From a checkpoint of a small mixture-of-experts model trained on Wikipedia.
Size: 11 layers, width 320, vocabulary 32000, 131M parameters.
Experts: 12 experts in each of 11 layers, 416 squared ReLU neurons an expert, 2 picks a token, a sigmoid router, a shared expert of 384 neurons.
Training: a variant of SOAP for the experts, 239M tokens.
Below are experts of layer 7 (counted from 0) of a mixture-of-experts language model. Rows are named router (the router's row for the expert), up (a neuron's input weights, with its number), down (a neuron's output weights, with its number) and show model dimensions 0-63. Each number is 500 + 25 x the weight over its row's rms, rounded and kept within 0 to 999. Numbers have three digits each.
After each expert's rows: "comes before" lists some tokens at least twice as common just after its tokens as in all text. This comes from a sample of Wikipedia text that the model never trained on. Tokens count by the router's weight.

# expert 2
router:531476508520464525494532477469506520535487469489494485513473503515489527499542535542473495513502535466483490499510511502481459547461512537485522509510507452494495463516506556491449482525547456
up0:514484538495478484535492512471528537541585485489500473534466487506442487552511525538508461483502501477525507456485491499523510513477520459519505499477503516506505468461520490451471497515475495
down0:506548492532518543459449473507507549502527504493484481470507513488515514490474521535468523465471530512514472527512528518504506479530499549485487512518503467503507505496470493535478468540481451
up1:478475512459475507540490524463504490468482471520460518482509579511511517479482527494476514505473470509514514491523558495539509467503484514534457508486492471512484480509533485453495514468448508
down1:480527462500516532478527513512508504516533512457530493498481477471505447497471504532471480483490447518503474474503540502501534536507502441498496520500514469531517506485494473503502491479519484
up2:470560500480479472498561506481456490491470478545465468477533528495470520512506474528482494503540509490518497540480509546498518516495470521470515508507509479548485508499514538504531458514505519
down2:508448495423493543546559515527469504501479487505477485515496508485516506465524472495505499500474500510517557533479525468515462464479515504509516513452485488507507488512527495515546515494486451
up3:487511490521499486497517512565494511509478478501519488555495476454496487485533578520454518491513517458539485454492540506495483493500497495546489488458461469544461507496528454464473518495492490
down3:575466500438471489529547530478501469492482483505521491506442526469480488517499478488509461516483502475495528541521543506506471506519486501480508538534461458526496483500471498496514443497489523
up4:511498468533491517497526501511511495505503529513531512488490500517502476482469554510534593495501507504501534498509513490515509509485510501544510492501536449468466430480458484511536514516539513
down4:514475532546509510480476459535538502526518516525517515513515538474487544456476515514438472456480510483453473543475514505488490474476520543476501521508451504484555539431458494495505570515456498
up5:456525497489497439523504508548518486522491463488564466480496507507498520503484512476515539520506513504463538526477483509517482478515509492467499504522504518530500504488524494523504482503505486
down5:493536484514516501524483479500474497512468467515441511519548472506464494495536486524489484450489532487502482490476459515498463477483515539520483530514513515484476493509530555563487477480475507
up6:501523516482476460481499488507534528516465536507520477543531488527482454439500488500519476516503512489476501492505473487519468502488532527485463512550516496563459494515493513504531515496499502
down6:491462506453493469481522510494458511480494450501470494533500511484572510560526476512499500494483514512492470502533496493491515481552494522502472504470483459505510515498430530505522500548515468
up7:495500549503489490493475470494513447523540536499537485500503493478456521512540457542504455512488507527472511470469527489508456510502508462499495518529455512501524475476548495470569509481483543
down7:491486511439483454482468454476462511481482500481494484497539569515524482528507527506510488459491469515444522474462457510545505447486543517481487563495461515517549491458493477508494509507516514
up8:506475483502470488503503493463511530567524505522538481519494518488469479519494460509535499548519489483507467507495528469506496515491493496505482514549530516530486484473449500493433466490552456
down8:525499485453511449482482493527473510505490486483504493569556493482495494498486530527500457470532520485486481492490452514533499490475503533482483501503488419493469474462495496466507495523518521
up9:476494472519518527502527468489498464512484493460461519532533498542492505494491504529526496471474514540476505523561493491485466514465485491490485464493489499485558424468509508499492483501495483
down9:556529491462438461487487460472464488480497530469466487485492517472491499452496508537497479492507482517489498491504503509504483509505559476501487498479507473523506490477471533462538516506515468
up10:517490485525457514481509524502517527471500549457514485534481541513497500513498498544487465504453505507480490519457506454520471540494495501482542532485519468513522476476504499551527518477516489
down10:543489501530523438471483494517515490496531464523489448530541508486505501428476494487512514489485457531550497493513484514537500495503540529536550466495482460526519477483523490481475515475491525
up11:550498544492558479549456494531529501490505478521478466523478466509518550526519517448483494495494474553491515476472496506500461510481506479490507478505458522498512526505532521516506523500491504
down11:537469418445517420525493453543519513508490492526539489463502463500490504493503486528516504528536533472505489478432492543477518508504515513520494535530532470495513511505507521477513511457561545
up12:541486488563480517510536502520491480467488530480533463509450499474460525528460502502513452518462536508478507493482514492552505524516474480545485463511502515485465521519497507491501481524544471
down12:559470529437533460476528520498525518508481498507532504504514472477488493469499457504508500493538523534483457481539517476502510500452523516472483496479494486476517494465493509494502471520508503
up13:527483457518548481524467558468516513514481517487514477527475538513475505489500524492544551467524474457453522482515521456458489504476475505495519508501523433497483507478475490493477475481475523
down13:519477489491475552513497511546541483464515521506482466475498508503503500493504475485489498509505488494480511471504475511515536459502517517525514504508521515491453494515497525502445517437474487
up14:485511494501474522517514494520499517488495504524480533455488548482520493533467518489506532492513463504532517471472486514471497510493488471517490475486490456503472513508485520450533486531503519
down14:498495469550489459496518450525537481501463516464503481489522468513499498450481488493467448476481485483474524529506539499475473508506518505472521507491490479475516525533512491543512497494518482
up15:498500512487508511531546506530483538507542476539465487521451492506465487476498472524557477507533464501474511500475510485542495506502486466499489479509470480484452483493494504559535487455516504
down15:522502526492470533516550508510463507518539562495515478484484498497461515495493477485521486497467478507552530535533470493524467536516510447516555530495508479476506530503521497482559487482464513
up16:490478514512466491522503475508543489552492474485496496487471434525454501460544488516502538490525501528555499506504491495508503516496457498510523507490487510502535474506487468542503522539496476
down16:575528530474497474475473507436481504500485542490545517530546489467509531508497498513534505504556493473523512504483490499483489517519529497517469474521476516461508505531504477482487516516527499
up17:507504508540524498487497507491466496533486531519483482480529473473519486469502452553530489499476547463533473496505454467497468520472516495491458467556541518485510442495480506493431495476505465
down17:498541507401529508470464511499509523502499505472497466469531550503511524524497504543484545522505497535497500511501523501503512481516562479511514492476502505518510513478481470469521489528452511
up18:552491504555487498490537519488508499502536524466507460457503538496497495530506554494522436498459438487512498460496489495550501525467486487454499475530484474455460511484526454521471507502507524
down18:534488522458446488534512502502535498499485476515464499519541479496513513512471485449520472544490510517494482514519544530540518516530484501476550482459484508480493465494474446479527517507527458
comes before: "\n", " ", " He", " 0", " 1", " —"

# expert 4
router:529459531490506489501531477525477531513536519470497477468528474483474509504530502499503499520520480478474553494538493492534464513504509527522457497530496523510498514498506563478529505530485543
up0:541503539507503518505519522467524499515497486500505458506496487478441528517463487482516485483519530529478522498507487484509493482496512507482516528498455449509511508494487555526531524499480504
down0:492522491468550480500453486506475427504499511487459500484483504494486501480493466492502493496538493485543499527486525501490452493467506556469512534502527497516515494499467477529456571485512492
up1:533548488502552556489505505504507554504527499526532482492482468486497510515520463501500477502529487469499582499482507507524488512483489479539486524500469503495546543497499497467500517513493492
down1:514490469497500487509529470522475463490538496591475505518500452482521462529495507509500467495455479508493509502505527487482530480486507505523491531520490519517499551498478507513511508451503487
up2:491501538486501491452535542511478475484498481515543518475499490522494543499517476520521514526522502477494546505543535527460479459545504460512470505525513508529534529481550497493525470513491514
down2:486493529463523472445487513516514516478502524472509487517483494543511532518542487519521525458506471518513488496505461522485513516501515547513487470511516468477501501532496515497486496520484482
up3:518505506544498483464447491489475474501500523481494499539501490538502490470504493554456476529559475538501519502485490492460497482538513457508536490483527491500469531510505475511495464514492565
down3:441481478496455540489455526489445508495455517491486473492487418506501504484482493537473509504505454530494499458473522528502505454521527474526484498489484517509502504532541516478493516461479523
up4:526506528552552531505468560537524479552487522479455495473494477584483450499506483523525446501521519475485508515516460522471502481463431574488498524488538538511506533480540518521522498515481484
down4:497467515487500498526461498502500507489495481468501537478518500447508468494517540503487508497486496486523500487506516498504501503483482444440489523472529510506483492494508459469502522503498492
up5:492539483485489519518498466505506525526530496459491542455547524532504515499509552511458518487492510467477585544510483487483496479530488486455512471511475480509516501540497522501512521526477490
down5:475485535540498486477502518495518517452475563511507501490513499510461520467474519500502514541520514501478469474439465506460505463484545544483512507461456511513526463493469459496522493448449490
up6:490449467537471494472503491488481495505531483504512526452505498492506504480475503516473474512504517527524539503513509494493540498524549551528485528475510514479487514497460525497503478523490493
down6:481496484519473453492525524563450492465500471506457516479514507562486510527512461470476510496432502522522472484493521480516502472489492517551492506474497543473463479496537512502481470481565493
up7:515544469533470468491523502499488479550522533507494474494441491531504473541539470516475485510531471505438530498505499528513490468507521512521486524514569481511502487507519504518494493487484526
down7:487526510490505503510468546517513445458495510497481528539483482496522480513512497500479535496514508520508499470511474472521525497490494523543481476479526543483463478496509453492487534503524508
up8:537493515477492488482499484545507450499499516490496531484538484518508503499519513547476480500478433514480465441493514501491464485517499452493492491506505492524500481506546506458605504504469522
down8:512525506494541558489487519517478450472462462512477490510507504476504513524541530482527533460505516515484505462468517472512513521505531543514533512532557517470515489477562471507495511486493521
up9:453512486483513507541502515522487503511501507514441491446508472490465503503535480507464538492495468527479471542473502509521512455499491501520497532479534506527513524543509520547503502531547527
down9:480502519467473500520483502467542548550439451475488504505463487466475463485465456494457573488452493489446527465482523484524455499498544510520492500471451533470470514495516486510535487476465494
up10:520534510499450497462490519496507511487510500491531531488525482519511514480530515499519512489500532515518492500467521534485495475516512474460455491506511514474503504527509512504516513467470549
down10:495518515471552448483502497515453493490471525490520516527496484521504530470503486544540438475522488495532530507472514485487502546491435557515519473499489500477471512530523505521494516494451489
up11:499511557500502525480508462497486509524492507523516481463506490504501519516519521521550508507479517492455497525542470481508473477541488459519527541517538478471461493512526467487493491513519509
down11:465482458480450520510526471539498493517533513470505527566492513517453515528501492465483517510523528489519481518512490490509486534502497502491520463506520522481524492507551468535506510451511507
up12:542540502520518502471518541493491477543474500511462490493523509533495498535504494488509524506506497509503503500524528522523497501487545548482468549474464457499493547516492480519441493515474505
down12:481520487518464461496517494482460525497505505537471483525500518500499507485512498498517486441449510520513496494448531469513483524523504485492501518475484510488493461491478513477499488505505451
up13:522519491560504522520495504496524516475535512482461477485488470497551511506553510525477496468477494449524483527528515499511455469501517522482422492504510485527514473532494508522472460494513533
down13:485474545539463553487513492495546555517468536505481500473477505533534539534488507506516502496494520489454491468495511517514503555498613509512502496515512527481482478482452496498463483490512505
up14:476437502488489475456496493470494502485462507531497526444492488510504524512476492510550475452485512511475517486532495533461499514563460491492484554488538488475494462495487479449558476475461488
down14:508493452517456497497486511544510504525475561497494529521508458482527484509512441510506507483522483508515479504504520521489534519512522480501512520496487475562474503488486494514511488465479522
up15:498525512544502483493515504490482506499531520513560509438498537548454508487498506524499512511510534498498516549509511496485522479469502475484528492505541445495511521523537512481479519551473465
down15:506431518529515494489527501502515481504503508516463534534498503485524528491539524497472521490492480508526530503462457511536476470509521554527535528526486530465483514454490466471455462457516541
up16:522504491518500485501484483528553486515478499486501512532474496484465537482540469517487476530493529495478453453552518514491479473470488503526478513518477502545509503496503470471511488476445522
down16:472490509499497553475476475460500499435473527481545506501507483557488451532510466470508504472512528515504504533506507488498484468541528506535516455494491489499486544516498527489492463510472496
up17:459546489493493506509519515493486530493500455484501533498449493528497544511518500506483469521469508486455549527533477458539447481490511490516543494518515474488521520499529495498556524534492505
down17:488508490475518535442516526514509486496491491499547518522500488537552484492521504535493495491491523513506476497487486467475522515477525488542503498483494526490535483523545475506549487478497509
up18:535465537519473490504516502481477497511521515478515461467533473510510524490464496504488498487516463451515512485523511522518472504476479515505500467506509497531538472501475500521521527521519518
down18:524429514509511529493501539484539472491528479504475512461500493502533516536492538485453519478511484499502495527483526463489491491484519489531519470488535537519521523525510489494491507485481485
comes before: "\n", " The", " to", " by", " in", " In"

# expert 7
router:540495479489494494463469499538469503549492451482496497516510521531484520494483515490465473480462512521516486460469487494487483501508508510536491522560499495512519527460562518498487514489515564
up0:468516492521447504495544476475502497510478499460512469515518497499504538557481455490514511514514498553446495450490539502514488535470509519535478508507493501501504486525498469537479496505521510
down0:464499536519476476530485512520500529496487481534512508490527515498493543492524525491493485459473485522462510457464485490464552494474511548527474526471515500499477515487500515496504457532540526
up1:491505483513541500511471487526433487516538523514509478463529470508477508545519535493554536505509529497515513507491473532490484510539462522494532516507443514493507505511481493484472496515499492
down1:531476449463474486467492486506549515467484502474493460510561471510508498524470501441500495489560486510463509475505500474506496487506566464528511510489493506517502486497476488539463520491513506
up2:522527510489490515469534558487512517493520504525485517534502498480499492446516502420488488517470476486516496530515487491486480533492485490488484511509494519471479486474505508469529506464523489
down2:528469479517515488507516468508508462521466541472519514461544529469503474553485473510543550475519525509490483489496524480506537531537494534504475448495528491487491476467535499478519517487446520
up3:543494493462478512498492524525487507499526512485483435495518508491500468508455501482481489493505481532486464507487497463532534495495515501491510498462519484487549517484535486505497528457556539
down3:466517469529478542510549543474528478492517521507494510464478525526453540483496530475517497486530539536482487550499547511505503506494502515458551541509481516504496526460500534541492501520530518
up4:526521511523481502518482439524501502512466511516478501585490500526476507495470444528498533532477464499483489497511480512473463487484496507494527515505514506519535519530544469469507479510455487
down4:510484495497553511475495506470509502468518462476463520528492532500523472525547482502494461468464502467519489467463470467483507490481484506534549490580483508494489482460509523523461540497489497
up5:552533493491506513517467550551494499502532469515538468501536518526483513494474488502518547512455540506478549493513509491488481516501480472542495516514468540509490531469526525458532517544506518
down5:489481493458535503519477526495495449514505447512490493490448535512484479503473496507514494513488505510472503485518513532484462492507462477497509541482490486469535483511509518510447506493519468
up6:517464501551562464463528543487517466507534517493522517483483523529483490494494494489487496500545481472502495518524491452511501499517497487522531517484492445523465521488496525539485496517493509
down6:497482567525521482543515493525527531533475491495540501501504490505482506507497468533528463500477532512532517525495500519491520503523477482443480491498519495491479514466514505550543530495514483
up7:464471524515520493518513512514500512475526520496538558496485517484495473517499465490518481501485485457484475523514505494503477454451477534463521488482519549476506514535487544486463517546508510
down7:497498502512503514485505517497474524493518465537535493454484455495496546549510504500476495485511493483518508484493513495497525518552540433528491500478559488517505472556525496466495509478484455
up8:519473478506523525514518509504511492536520486519492488492511500446482459485492524468498512488547466520470572506494502510452501492521538459491494470549470525516520495469465510510521454460502524
down8:545458529472496451541494514506512500495525483458468450471495458488505529489521474503506471469501504456521500473526505480523456518467537521478519478495483447494477512497461506515492499531509531
up9:512474501486485500531499502534469499474529469496479484532467539477484547523516511536471546490478480497498496549530489535476530545514441511548477488573507451538513492485482501487503519453478496
down9:482503504461530519540541520564513470523508478507479516464500523519518495549508533533495513497496503520485480568533499478461557471510510525513486498542508504509472488513481435470501492492485494
up10:475524487513425532519505479450494497525496526519488509517458476523491506508483504539494509523491507482475502487494484523467422495507509451491528463499474508514494461488491490559510477515478541
down10:498500503473524456503513481479511513493529516434456476529496520541460499482467533462520484460518451527482484543473495499487483500512526506497510513459499511484519497548521526500463510496498504
up11:477512488478507472508527520479491456481481461496498520477558515526472488486478484502476469473502529503486455503543482532521473514488480508515471468478519478552535492472495496531530498514542577
down11:480457521507489476469493527555485506458539494510480459507517534496476490503533481507480480507508483486515461505494484461470521462468481454486483520551479515513479472505504546501462519480526516
up12:506507487513515473475454484468496496512517487499499544489493460484469483529496468485504477466484529504509481503499510495486490485519484467491468495502514506515511462484547531502498497482503528
down12:492492513501482502518468471489515509502513487502518506493496494549497472516475495516521488553503467511484523539508529499510534481504471486490497515473454516532550517524492453517504526526494548
up13:542466498508476485482515493528463482524527522494526481513477488521486519489445515483513531540451504491513486518502508456503458520508512516484539501507505469489499477541538468474518515494517532
down13:506463523479521487479531535486490528543458529490478523556526541504503491524495509561514504500513515447524483492451510543466500527476471508468474470532527465516458508474521493528458504513507511
up14:506523518524501476473488516500495536504541497530500499521539515514471480506511515469500469466522508515551532507541503475434526477461513541525553500509520504514519472540452517510466558501528514
down14:512513512457533504521529455494497505512502454490504521515486525503504482520504472522470511495451464504532487518474521476517533484511497514480537500541490527560489487471480500508478514480471523
up15:501517454505467500481499475497457535519521495532505506477539581509483500521464516490515493516525491521503465486515480506510511491497524482536466510502454515504516472465511478466516488507492520
down15:471493477505509465519530507488529424481481482522503487536492476513519509500538519475479490446479539509513497486514509471498469465516504504563469489513507528493522494501516494478462534532476505
up16:466511532492474496548471504507510472501520498476462521476499532530479504485494499457527461470511538492446473505492478538503504513486477489484502538517533456506501486489486506516505464522526500
down16:482531481497478528464507530515490481462502507512536486497518440471526517471514500480509536514515489515519476481476465480512490493462557525509512525471441479519499520523493491490511499482540531
up17:517446508500486525515515487505505492465491535466503535477483533516519532487466506465492560506481481521500480480479485497492532449509482506476505519513498485521489505495515496544451531503523499
down17:475489544480512500544450558475497509487518479524525516506509530517478494463533470526540510476504542495492472520483445499499474451523573487472472493494475482487488469480506523550481505514469494
up18:517514495523496500476493520508488548493506486495494496501479505508493441502514530530516500505525510541494453518504522512489491493510496499504499476494500495495521474502526513496483493549491485
down18:504491522510540527524517525493503518506519495464492493515466499494475502498488530563509485475524505534553445535498532475481468489479499513540509541493559518501496518500475484483495500502535458
comes before: " the", " a", " his", " an", " their", " her"

# expert 3
router:486516451530459497493528508467548525530558490540493513529478481457507526526468491491525506531500521505501503469484521509487523514487443491485483507482531467517516467477483486498478477491530508
up0:550498490459489478496529505495484502505487478514528501521486497498505453526513464541447486514488480505541462466482498520493535437514490525480488503514475505489488517503554510524475497489523551
down0:485469479456520497472478475518442531488513491534483501464540439501518507488511472479509500490546537520469424474510495530469540483521500472514492482446500518490497460523504537500506496505497445
up1:532490479513495483505522555497471512484519479473496504468516502509508551463474485490500463554498529540507504490518461492507503476515524522508494484456515486460517528486494496508503474485503492
down1:488537500489473519478485568499528528528434500527479500517454483501470535512553524546505450551464521526525473518540511532493522506481504532521504509494530510481531489525471500505553482475514498
up2:521502487492500483522482538482530558499535542434503541448510528476473486435479480501512468540485530536513491471510527539532472516513478500513509496483498528543475514492451501487442529472505495
down2:509489512512471498445514444560504477527481498456528494458510516525535540485531511514500493547505514474521505454496471444517500488461538567490481507471529509538523485493502479472504488480490450
up3:497485504506501498514515486485516531540515481497470550512493524527486515467477501491507492490533510542469506472506495495503487499532501484487497484532503498484503510467503464475544489481476504
down3:499500504506478448499530522486513529528480534547427508522493535517466481521487488527496476512536516479545527503514537506510516508432488494469447496457471529478521493508508504470529509526511488
up4:514484496521545487523497509505465522430523537490475498476466485537487547510521458486481507481498535465526499492449515553546505484476467505542516522530520497503497513511499503468529479512490519
down4:445472484506533454487488515458525480464492508504493508525526475498487508532475474499528452462510493516524468491513499505482475482531506514501500435527507479524509495498508485481467484519483465
up5:510498452524470510517476528503525541529518491522531487485467542492474492509487473494544497487540484488501503504490444509521506425529460514503452478510464490488445515503532550472480546493533510
down5:509557473500510487484520510488509481513511453506508537493520519465496572498497491441513521499486453483499469524503532539489514511476499497454490530494453470534486456460481506470521509469468502
up6:483513457511516534526509496522495498534512490530455493517484492506495469530530499474502497494456551483564531450498514490454522510496524472526454499519522486482489508534490493519519489460448504
down6:447499527529497479502465499466540470495477533554511541505471491492494498539471508496535542438465486516474489525512522511483505515502528483517496465513513460466490539522511509513508512492468499
up7:521484505495478504524473501500501476513527543483504461509468478483536516496470491489549465495516534473490544537497513500522530514448519498486543527559475441487546508482446482519472491510471543
down7:493531499471513454518460512495471449490516492479503495521497470558539467523506535504538507466461500495481538493475488460542505488518487506539513477487451476506470525488489498506491487498501489
up8:501478503489536483531494483515492479499509551495454560521512460520470504466518491494492492530457522503526460511490436487506496531442470494488520514526534493500545499496499486497477494472489533
down8:550532463498490491485481541494468491496500546496559521486528523463492460512502513470493514536507503496512505486528507491500513481517527482479500500487471509473525478474505518539499468487480499
up9:506478511510495491521511529479508463467528505489495481555482488508490494486503507484493483509492469505445495471484517501530462464525489546531519508537504467534508492501500498517497503473494517
down9:526476529483491542493513515512524535487538481483515465516475494533529503522520514484473534506502516458477493475487508523510530453462486491515501507491506509521479515476491455476562509507468540
up10:455525465501530526509494527523498503545549493555451543480457532520492470495492449509519479475505522513552500513516494452489474476567469520560531541538499469489482485503524521494494507471498475
down10:501506477469441515532508521511481484476507495505469502487531488482521526558490486500478509487515515457535492477503503477513485480510527475521439482499470557485511465523514492478488519456470515
up11:487493487511518475527481544490485476519488486508484448519468473491492498540445487496527453482506519476416554470500492477525478481499514492483493509514488504494531492526473458521471543470506461
down11:468450509507466536496503458528568489501495522481471512565472487510494483511477568455480529506523445530496493466482435522514459541550514486509488503512474478511451489467518533482526501553506488
up12:542532502529472538489487474509499511492468498498499512500531459521497479510490466509461479454495511515527473535523478544465477469494486508501506481507476513504513552519494500500506499509540498
down12:538501482470461444583456520461509465529504516501554479524472527479471492486486498468465517508465528496512503516490547467501511450493497489464462515460523504490513521507502503467506465542484490
up13:500500504513473455482522459475480540479505480489510511501468474443475549529509518489482529541517464484499540513539473536501484479553506530497517480503488500507509444539527479540540493429557472
down13:503487507499476519531515484482514464499441476517489472462463483512448506504524496503468503523474490537500505490478484499509540468475513510520496485469478456465486469468523475453519522506535529
up14:538485500498459549508491480507563476510483514480480441508484518448502509491487477497475515502502484515462490462528538494533555518482477507446505475527498505520460508512465486506495555493451505
down14:484498464501472490453481496508488481481512479507465508497569469547496498523499531524507447522471504479523483483497501515494474511477476504498432491502498553495506536473531478509505512487565498
up15:505558466528478490475490508524480508552519501456509517462514470508518482491526458484512473536541539463535511515509471545516514525487486445470505511532475503507487499512459520467497455511519504
down15:505513510491514513534493490541475498492520525522487528531490528485515538432505473473457507498505519493488504457466446488490479463526509497495472473492515517486480492471505490490478520542476535
up16:518537501482501517520476492484537490506519490509517509523522491497517503460495512499481542524526532504500514500465506491485520479538476497547555532545511480512502502475505569517467549496524505
down16:545470545493520520517482469479520502508480476492472499485528509534510531479491501508477552483531514452422507521534509482508520512467502468474463505481514469482481552500497480535454490460471518
up17:501518472497484492527516511513481469537518523498471506555525484512479442477509470491517505516453504489527534483518556498512501473485475535470499495511477444520505517529532472537530469504530477
down17:491506507513489475526555519483500511522541507503495500517480482490502475550494494468495501507514474512479465580510503492497499486504542530491495533482451518506505542550505493505479505513497489
up18:478487452482512512518540487510501519480503498476514486505491514523513525520514471546544531510522513484466561467441485449525492482515513481466524501550497488542465465527489485523476529509497490
down18:510493537481495503535489525489512486490478515538519484497496522550524520499517475464497547471488516469519487490490522465483491473500493489474507510483480497486520478503504513506499523531499525
comes before: " |", ";", ")", "'", "/", " /"

# expert 6
router:532490512512475511527470525485485511473477443488500483503553518475486484506539515506493549508491526501486534475479487541489470450519498532516459514469437495549528545509494489486506496523456517
up0:521489491496440516472507497512494505486486467521540485485518503486496496474507533525526519482464511495492517495474464525469529507518474471497506470557533470532505500549496448486492486519487504
down0:518494526505516467454506502496510469490518471505521537477494472527478484480488493527513488488497516484500504469455506464477491493512486510507486506475541456473471501476477524520510458483520528
up1:477455490467482546501481498529501508468499488490502543478488517521509506569499485482470505450511510517529499475483440483501496523483486447463466526526512482506490542492518488507467524550466510
down1:502521484537526510496498515515522493515483484474531458494501470481505484475497501490495521520494519479473491515507473499527540487530534522497477474484503509529546513494504534532505502439461497
up2:478548464501489497515537509508508508473485498513474529456492506495529504516533509527499522486497494534511542510505496475474495538451470494484505482470497456515492504486466451483527448498500495
down2:500453486482485501481486503450514512507548475539448453526496494511495508502469478487486513475490516511511522492483452478502484496503488538504503486455487511458503484517471506547502481481497516
up3:527541524543515486497479454491449497474510509467485494472490495493469461469506505507513488492470539482517476498519500484517540464526534494491537498508543482524479493502508506495474492476492541
down3:477493537466479477508485496515466514541503441498511474501496539496479489540490467463478470478501493510445520455492512498533485520501601525506523519485530491447498507441486503511470516495492487
up4:478470457532513460521503525517501493519525484490501469470500565526460468485494478493507501512491533526501499501479503532487476495501511501493483474528505483487501504480546467501442489510511495
down4:506548511482500534513499480462507464470473495541529500544522519495453508556538465504505487518492525498504512521488498509462518498489532540508508560510515519486503496498497513437469486542533519
up5:492494518478532507490515523533467509507469496543504529511487460489496532529488482519539471497522510475456525525494455498500452525489482450537505525487481550477488530532571456499496490499527474
down5:522510526524494492505463498465519516504464510521519497484539464466462506485490490502508518533481455560505506498438483477487495496492550511476473473483472515560511482507474542519500485475517461
up6:511540522532489533496506514499473475457492543526485493475508516488531456513516484505481543500529450484479516492509502540474482487481491553511471549518478513496518488497462509534461473506537500
down6:510531483487518539521525465508490490432542485499518491515511488543460492504493518501510517476455509501488512423530575478539466506503472518520543500516505478503475500514507535466500487478492466
up7:471460513457486541503506512489490519431480492510477471525487485504495524472510492503479489534529514497472496497471555544546473463531473469482514491492479519499523507549507489496544513477465498
down7:534451500511497476512529511516481498463489470533527491526536487518476492491510487512513543521499482515499525497475523486508502480448533484492510470492487490519507516511506529517542507496538442
up8:463511493497509494457506514463498511489533476484511511497487511480489482497567501452477551508524552472565516520478473520474504480457481507496496527506502492515522516490484445500487424489507498
down8:516478522519460540492496469489558453488507512536509473454476489473514480485524496511512540513490480450526491500494457529504536504492507516485507573499516498481497484491493516507511479491501489
up9:473517501492492499530491483501484517479530506510493534535468489521502487491502539511523496523494516513510515482520471516531536497482504475518501487474469451510481528509501455490463498512500483
down9:528504502485462512454481490488469491519484504499489483487540526523466506499506533497451504465504494493491525539503498504514503483508500490492480497513469501481507478514483501485512467477483499
up10:526548527486486503522468502489497532475475438488446510501561503465504511548508507497505514480489532477487521472467525488516497456503464479502493520485525453451516529530436504479498495497492491
down10:516469482490509526472472504538441512466484474507498470488503478471468471496500514483536508482482484490494515497492505522507496482499576490486477442498567495500507492493548451489524528559455501
up11:509497458528457468517514519506515535529474519460489488472513499476534500524526461462495551516508466507486497563503485493504468500549486509497497498512519461530502471482476533523497471513512539
down11:512517487486488454491499542518549453513560556502472525518504475497493522531468454490468472550491497559509498474519526505489522476470493522529458482467522499519522498491542497519486477479461519
up12:492496495478473507500517471484515492521493493479539508518487530459487473457494543455524509544543479479486524507478569462516488515520462497485525526517511529540498469550506510523516480470473484
down12:491477486447520512512477512504495472516504509478527514491511504536490492485461494483512496506476527528517479499517463486547507506493476531504481523477568490533464497535475459490515492484481495
up13:524467539528510527484505487521475495468476500511495512455513483521471487568472524508492509529512499449505534485490490514486489488496491490484546539518478497453530495493573466493529501511487485
down13:506547476518503487556492527511473548459511482539514473496481491499515459519440496505528526507502549509548506528506492470501468533486507515513499512506475547507505516470512524522477543506516484
up14:479502517468491547531525511522494530494449478496537495531446516517514485512510527468548489462526507521491539571486464509496473493512500514489538506535469473497562498509521459499503527473513474
down14:505511548520481503502521514501505502519436465506516534480502472540494481487495449476488538511464493479524511535500497483502511490522516489474487492537472527525486509492479513503487488506483464
up15:522492537533539492478465473502469499505480471503504524497493515522462505443481503545488517472531475532515502481493492513527511519506454499514516507551486468500498474470539513508473505493550492
down15:515511461479512531483477504535449500499508517467512509560498524501486511500521550463563510490518507508508478460489492493518542471470451500501500488504516496487518474510485501497478502498506475
up16:476500495472478511520475486546518453498454502518521475509504545529522488529467489517486496497516530547507516496493514450496444500492491463507517473499540484510498536514496467494460493473448507
down16:495456487495467537454456500465492540470481547524483519492493494516514520499503514537487498508526505469476501488487526488513527450479544474487508479469523498451493489514492505517534517519494474
up17:541516510518508482560480505478488479466461474526526470499513488489549510503497513478480484554507472475520495507476510516505508496457508501513476463450501532526502453492504498478467488513464525
down17:500456484492483437436472529485476453510526510524516484453531463510528507525518458501492496522517490528491517502501544521511484501469478486465456497490497514520512474523519471463491543506542475
up18:488497524473507461541492523502483480528469475438474487493487516525508481512485495528495520491533494511520528531514501529538465487453491515517491463517507516477519533497535489516468507477539508
down18:485515479527504535489530482463541487520479486577486492567476460475471483499508483483500506494490555520497486489485516482505519502521455522461452538538479532493471481481523515461465500489517539
comes before: "-", "|", "==", "The", "===", "In"